{"hidden_act": "squared_relu", "moe_layers": [1, 3, 5, 7, 9, 11], "router_cosine_scale": 10.0, "init_std_router": 0.0348, "beta2": 0.99, "batch_tokens": [65536, 131072, 262144]}
Below are experts of layer 7 (counted from 0) of a mixture-of-experts language model. Rows are named router (the router's row for the expert), up (a neuron's input weights, with its number) and show model dimensions 0-223. Each number is 128 + 24 x the weight over its row's rms, rounded and kept within 0 to 255. Numbers have three digits each.
After each expert's rows: a language model's description of what the expert responds to. This comes from a sample of Wikipedia text that the model never trained on.

# expert 23
router:144138162174109121121134116119145079104100134107156122055154102154090143104154125128108161175134108182138118111119135124164127121145102115135103109170141124116131089128141143161140139138098146136119168119124109127149120102144114157124156115105124137159126143103143141159149159113143154132083114120160152136125166103098138091115131117133127106154113153101113129120103149102133115125159031107112146096112153117111118070155106139129160147062123127163139106129145144148154116119126121181133121150110182159118109134114140107148093154134133123158110153105133128135152140141144120128130061068147119115133098094146145135144106143087129128137123125117124148138134193122116178113147
up1:140116102178120134156093106139083133125123100120124160132141155101115121140119140106118160153145118122129184143127120141178130129106184134152123157143117128145061110126118107110127134119093122168102112146094125151149133139100141120132104114102158141111106110135126139164129161074121121129097142173139132146104142121136097082124122141132172092109105147134130147147136142111111137089117110123104123143089174140130155102113145137168162141123069115140089125154127144138116134160158037122141130125062111140136097128156137144159151098103156114157090097120120127150115149121080106149120065131114102120100073117138127146135160138132127139156139103115140121116141068115146143110156
It responds to: Symbols and pieces inside LaTeX math like \, _{, $, }, ^, subscripts and indices, plus scattered punctuation in other text.

# expert 22
router:143124176142097129100155094127150116143123117111111140142139122108105093141142128127124134162169121160127102098119168130101135120135102163151114153117129106111116121121116117135132132108120104144123125172088131116125101047128122165093165128146126117122136148079150134110149130111136157137136110102130146126122150101139136135128162141132178119156122071056101139123132090132109122147156076162153139118121121089111123120127147109080109131044111118180127147115145159131135082103136115128169102141151158141116150129111121116152127130094118138133092136074136183088132192122115119132111093136118100137137089118090117155159112129114135119084124110114107129131165164121126104178157
up1:111163100120138104135126149112108112145149095139137180142125106150166141105124168116109129175126131107150165136130124140119185123120118108084120114134125155162104125100158142154163159134128171111114115194140094118163135082106136133150101137168179176086126137144122116094131150160109108070131141109149090187140120107155159077119173162160154113136097108127075110145166140146111144138146118097125138151114112158136144115138106177101137151085139117125095137117160132179113122142115145145135107095111153118081128134142143092113130110121138104144123106105120119120136158137137116159153112101091107102113114127104113126133126144102155140164109117129117145115126151171132084112089
It responds to: Names of institutions and academic degrees in biographies: University, College, Museum, Doctor of Law, Bachelor of Economics, Education: Cornell (BA).

# expert 31
router:168134145150101133121130161124110095109138131108110111105153133137104115128115117137151174191079174127138142123156132118138131110116079093115112156150138134122126144148138108128141135137121125143174125079095094100109134082135145132118102088160106092146105156131129112148101124115104130119114146126173131153110174091113114135122093120142144174142107105108078089145106098121180123142109099144118159127138111122139136128102128119114128089112064119169130139133082113139180138117140090144093119110117109183125097118119106111142086142123120154129120107126111207108147067168111102124149114140110140175110082117110133117136117096120119126105148145118128093136173173131105123135120
up0:136085117144121085174113160110117129141146151106093127094118146121140131122099134129112132159127112114137095130140129129154171155137098108109120113170128129087099169096160127149167152106154108154136152133140107148090141093154106142145156129155150109142128116155148112079187108143093117144104108093165134148113139140096130154160160151120159172114156147147100114133121147140152172119135155200157136162126137132094144140119074110135152124116139135179145139100138103176138112131078111156119112127129134158141107106209131143133136108149155149104129158129103141122153137112091112119145082135114106116080126108125155147131152077109103102100149162123110160103149131134143122152123
It responds to: The words and, or, but, mostly after commas or word endings like s and, ed and, plus some ac and spect word pieces.

# expert 32
router:114144145139089136078124089131126133127150102111107147089161126129108115141107169144141143194168132175140154125138181161144124109116048139149124133154154110126148118106093105119120101120104138126195147158125106056097138064147142114095152131146108124124126129118136137099131137128135163154101113115096186138133118128133152123122111103141135116111115117112066135134134112140135130144135127103111131111116175109097123137110123138105127126085152132145113118099132185122148124119162062141115116121157149173122107087119126112150124099123149117121123124119162215120148179155130120134124096112122141135138118131124146119124130106125132100136087109106082125126126177124123124128144
up1:115137128114131141127115105102162136124126129124152131108151090122111139147085114150125142070121170161125138099102138160114153153147088143122139096100114153119133147082152152125142188100145111106076158088111109082140146128124149114150113128136116135103090118135171116182105142138111157154114123142080060138125133119117142123083137127158128145128124120152117148107097115131122157143133124141128172120090076168194108129107163119126144130128124129129097081118124118106106107097132146106124148110101173148128161103109131100165123113149137147152138138120130173131110084130126128118139120143165139162164119133133092102113122092155111139121125096116107061147080183140107162113159
It responds to: Noun endings and general nouns after the or 's in expository prose, e.g. troops, evidence, "chang|es", "decre|ase", "contex|ts".

# expert 19
router:099106144141081162091147163133123168134156122117114111092135108140083144131112159150064149195127139167165108119147154133147106151161072101123136083134157127140157114132179112145137131120103114108153155177139133069150116116125118134106157136142110130169127150126153113170130139092138081164123097109127134106138156088144115148132091096134196165132130111114076115100139122135135115151133110111152113130090134084116142132136138137123152137084139122113135115120147114143132112132132160151134115092122147166157136101156127135137134138120147112081133079104196151117166112118090139117140130139102124144099065137123121133128136163112118110112111145097135102146140132109132116152141
up0:122117133185119138111086127071142135102139068156125124128165110133131164144150126111072124119125139156114114087128127100128144140093146146153133113135111090131108164117107127129143142115112146103166125135181155124150118101081086122103125138158104139151115148069129121151125114130129125160110107144099141131140144134127134155142103130101144143117171099117133101145140134105109134107138146099136141144099104117124091131116080160157142158143139109093126111104174133141101110167186096074097164110107100167143113132096134119119139132114150128165136145153142128189093104155166131148093154149081143134167147168137131062115135132118158117172145160105120107110150143145110158134132
It responds to: Prepositions and time conjunctions linking clauses to places, dates or events, such as at, to the, before, during the, while.

# expert 2
router:150162152136107182139136109154117142126131121131131155084167108167082113102128153133156139146138144156103139142129149142145117137130099104148117113110182111117163139132143099144150134166130120168157134147100097124126110116097135094082157138148089106110124172105120123134124175127152142158121135126149146134112124106092128070140142143117132120138119138119094124117126109183132133106109097143164141142149174118126132101106115111125175124111100114130096115178133120112144174105191084086164122072149190189088138102110129113112114132149176160106112155081096124118141154160103150095123120138153129137109111150111156101138114139105100146115141118125149120106160146121101157128152
up0:098130160150095170143127155122125102159147145183128162108123167146159138135114115154171108118124125142138143132139171148127106142126083108137109137103151109134135131157151133104188131140128093104126129136099123154118156129101117102146090146134078147140103151149141087143153124147153135113102104134097123116134181135133132146134135173122177150096139124178081100136096122115121178066099145145151097121167137133123137125156097133122167131119179127143090135149123141141178143137179131145130133137124158146088105133104097084170086115133148146147120109085109117172131119158108134115149186146108099134123120130145135121130151135153166151100179089139110096130119122101128147133102
It responds to: Nouns and word pieces describing physical structures and hardware, especially architecture listings: roof, windows, storeys, bays, brick, ship, gun, mm.

# expert 0
router:098129162146077134123143103152128107137171131089107105099143095138086128114134148128139143156124114132134138127110125158136111152103081129159104114127133122148178144128143116137152111141106125124136109131118105096122119085147100157111110152131074083133141196086119140148148146110121135110126118127152139093104104118130135125119101083139151205125111116070122072114103133135178112099124088105161127137107128109122127098093132140116100141079164119165109134117119155136128113118130151123147088117141149153152140112135077107142130129120124151119090113122121129127153077188134118131155108107116090150156131098126152106172138139088149104097114182092117150133143172113122118180128
up0:168100166113134096100149079111171087134133117147161100137130111141168114128101110102146146150130165122122133101142098137154147161125095175116131162161147122133166128137080143143134111103128128113093114130091142122108171104115135142130125136108149117138113124104112122117109112162086178107149079147142116153128152133141114165096143145122145132075124116114132088141138103139129133109164150097201110194160114101109105126133136110132121137130106120114132125113085151170139110116134124099113108114091171154107169118118118150162136123112134078123094164118115127112149101118084147158152121085119104095111121154128136121132137133129083139160131191106132123137179132143088130178123
It responds to: Commas, in, of, from, semicolons and pipes before place names, e.g. "Stadium in Sheffield", "County,", "voyage from Saint Petersburg".

# expert 3
router:147133170130084164109141122132119060165108087117114171126174151115107123103129155166091134153097143137119125103155136102157168148131118141138116122144128151122140099117154098139117131122110146141117132147096130103151121135127137140151166156201080125112135140143118130142171203119133121110118143126121108135098151112134149112133153115127122179145071101134116139121150143138148135139127146119129106160129145071094142091119154139133128134092104133173105100120148119179152137115194079126123134119138113171145140125170138099150108131139115096149109114119102148121097134168137108144183128132120083147130086139107123147133124126120103112066138139063121108107121140146135123159124
up2:127115185143125127147138158149121139172152105121162125072122134104111106151107138104136106162139119127138114150132142133072135144123111112149084127146112098123129125106117113166091095133135133152148136138089107120096111130203157118145113183139137117133094164101127168078127169143158112121131117076132108125122099137151148140115158159140128167119149147136101119135111100127136112131080155125171116103082149127099137096133140095158181105126117134111106093098153153109124142162103115129167143123134142147163122146147186154140129155156119123157149165155128125093105127153144104159132127116088128115134086121132101148138125185150158090141118114165110105135124169160136162170114
It responds to: Words in athlete biographies and sports tables, such as played, He, season, NFL, basketball player, plus scores and team names.

# expert 6
router:147127138136122148090121128130111133129156136095139132110153147140067115076130133128134158146090114124134129165198119155103123148153118142135120109083122171128155177121143087129122133100118133146137124145077158130133134077147075119150153132148109121122133157135104158138133141114168119119110130095139159136163104092089090083137134155137140121164090116086099144091140118156133111118110131084156136136112170069082129082113104099142114149087116117128108140149163126100140140088113108155135146106139117133124125125138140085157105135108102142142071176145136135083118146143117125095138124134101124143143113122176110122164129171103112106121089146089111111144143150112100171140139
up0:131128113115128142137163138157095150099106106110137105158100089143126104106135156146156144100119111125128190127097131136149151128175125122114109103129167148141119114140155112130141125155083156172128122141124134141141122111116137101146129116102094144106165119105134131141154115112172109115141133146095096144158150176127086158165126160132147102146123125086110161106115120137137155095132113160119133158092118059096092091115129092112120156090134139114130147120145122163159091094106107126112114137126196129093158151091132083109134033126099135149126168144119108117130132127143119154130131113135114094136122109133131142159133110118138133096108147076113116140202139144142125177146
It responds to: Ordinal words and suffixes after digits, mostly in military unit names and rankings: 3rd Battalion, 2nd, fifth round, Second.

# expert 15
router:135125144150086115128150105128132135103143111082123164123171117134096104116113196134126131176125132167097115119148119151156105117118125120128123128136118135116169125117171130116131122095129114154148143136080106093132156141155127132104117101153126140075137094093106138147148148081088132159111131112152139131123152083108115085103143108111142145111100131098080176135111115131126137148134103117100128139112105094072146094049133113151106141102130134170139152124130119094132106138144099121148074098127122132121117133142092133137111091143133143149098143099120112109178109142109129144174126100061093147109080138119114109108118149150123153087110142084137077125142147126129154134077
up0:113122121129111103163099124117098158163146144117143166116133127034123141150120171148105121144099113157131122141151144119118102127134130105066131080128167104109098143128098142140158142112098115136124138097117102136132123147094109147122109087121126125106142102118116125137138102119151144111112108165162134095099148137134164103152140140112164159177128164123104155126112131125093159091140089130111198142137111134125164119116150161151106178144177144108176146129116122111126116086154159125138113136120114134155153093133159112123154127092066122119145155134168162115121106107183104150159087147142146126136125120105109121121108100141146111118112096130076088131135149088150141103151
It responds to: Descriptive phrases opening a person's or thing's definition, such as is a, as a, was the first, ) is a.

# expert 30
router:120136118121125128158142126173074099125122116117116144133120089087108130089101143153110139159125166161150112140216167159099087139139104138161148102110131093119128119111128116153111132132140159134138177124135111136138114094158132127120131117133122098150129116095129128163120148078157124112103118113132158129123126065142147119146142097128135137142135130106081120119091119135126107126127033125102161138125149146102127074113143153156121109117111116208182126120143125160102077096145118131147112129110126160095120110084149088143131132113134173156099115091155130136121144125113146113159106138121120126153107078168093112117145132135135118117152113114135100134155114132135128175130
up3:122101172172103151131120157103084114134136105126123163126116106126109127164102103092127112145116146121120137100107136100133083085152129091141159134153147139176125141120112123096114130128067126155099146170090130105128121102112119147103126105178139122128152149150126149171114130090132140130140117089135123114140174132121133127124083091129136123112115059108131108151110163116118127109142137139131148149155159138135144098108102153133114127162172106151133149122145108124080115113111121110107133130111101094101084119168177116107100138115119108182125124133181140146101137155146119121120166121139096119079130067153132094167155138109111112178151053108117095121127138123129165130132
It responds to: Line starts and labels in infobox lists and award tables: "- Publication date", "- Website:", "| Best", Nominated, Film, line breaks.

# expert 10
router:126135136131097159120184126141121076102136114079102142113158117144079097124121159148120141093114163153079122084137165155155150120131066152158105117139101129116130126088118130139164133099075148110142120129113115064092128104128164111156179130116107126134101105125131085152182145100115124119117125120150134123105106123108127133121160102127118141137109151094133142101099120139154097113121092126102163115082167112144123073104155139111142159088124119132100133138152137097139087090163111093134158128171134139118111151155125106154143127121181139150120104110144154136145106178133130130138116134096131121161084140118132149130116144131123086126138122068153141116139141132104136170155
up1:119147159122095125111108144184066092142125169122118133101185105144142119141128075131155136128076120113092145115130134119122179112144126128161141128156118115198176112146137104134164129147110149129096130126160141139121126109160125132145149105117127126142100156134149139117126171083120131143111134109125092125140145119107126075112150157119094139091125104095127136132162133139157148120146112153066122118119141129094153115112177119171116117096172111129138145073110137114115127120150153138122172135133095121121107102117093109102080115140145159180146102117141131144153167183171134099157129112114128121146122142115129123143078075124103115107104113144127170122097098120130117098099
It responds to: Lone first letters or short first pieces of a split word after a space, often in sports text: s(ideline), l(ineman), h(itting), D(olphins).

# expert 36
router:128133163136143161122121048115131102132157069089110140062196107136101112168116129112122122160128170155101138127130151113148144107104072161132140129100114111121112134125111111149138151117088153102148140111111122129153118126145105117117124100125097097140079115140135101126158162118143112148120105096153152115088105118147166114126124103100123113137085149095130106130122097134162134132113088100156148162130117082110161027127137123097131158094121127158143134084111154153135125142148124118118127097157134145140156116148111133146126134132113170139081134095152121111096156166119110114115154125098145139139100127106122134129125096110126122104119158114097085145112169131096138119143
up2:122144126135117110113174119150169079119130131129112134141104145121122124173135145125111142138144149147099118129129088141114096096143099152091151108132108093076119137116135156102144153136121131152102130128115093125090136144114162128119114149162132108143117127124156105157128186146150115092126144136144128167116097110172144116130110119120146142092083142125139143139061137145136133143171146116122137089139167139118140095094117142142121158161127124106122085082096152150150156087128125155102156154127098182161117147128128112083122155088129089133145146083158142106133117159137106127066132126105108100099172081133132184115146127100153117119098128126111153202152136106168129146133
It responds to: Pipe separators following numbers in election and statistics tables, e.g. "26,331 | 1.47", "100.00% | 0", "% |".

# expert 27
router:136167111134108141134103134141079153145133123120129146142157108151090083160121168126139140148149144127100106122170127096122161128096136099154149162144118148120148101131174129149119143117133128135144103139128106112132101107112138111092130160157118104113120143166101132124089131129123153145119071147172147121123122126101128106136144132125151140140101166045100161105140105090143103115153077097149162106104098120070129126088125126121106159080114109165120099138138125173153139093114092133174092086168163181129124134130112123135104118171151119137111135109153183121150144125097115105125121113107140121117086095138167140141102151106113150084165129089126102120145139109089133141123
up0:118166142172130140126141156118153178099119130103101154108175110112083128131125145152122132109115120160125136141131180127127132136132121121128147122120107143141119129132141089150100155098127125153136187134124097132141128136087084134062111102144121136102136150100155168166125105133137094122116129136104099108105132142135154094163138127122095133146147160124147136093176090127107110111142114107143181121127135109136151107129134132127117167136095108147117132066155108161155124159139166186127114112157136088153138133122165141177153133072142136109142165110153185120095062148107105162113118133141161115131102120129178133125104122148110174153140149140166150162142120161141127149096
It responds to: Kinship words and genealogy phrasing in biographies, such as daughter of, married, son, father, brother, and they had children.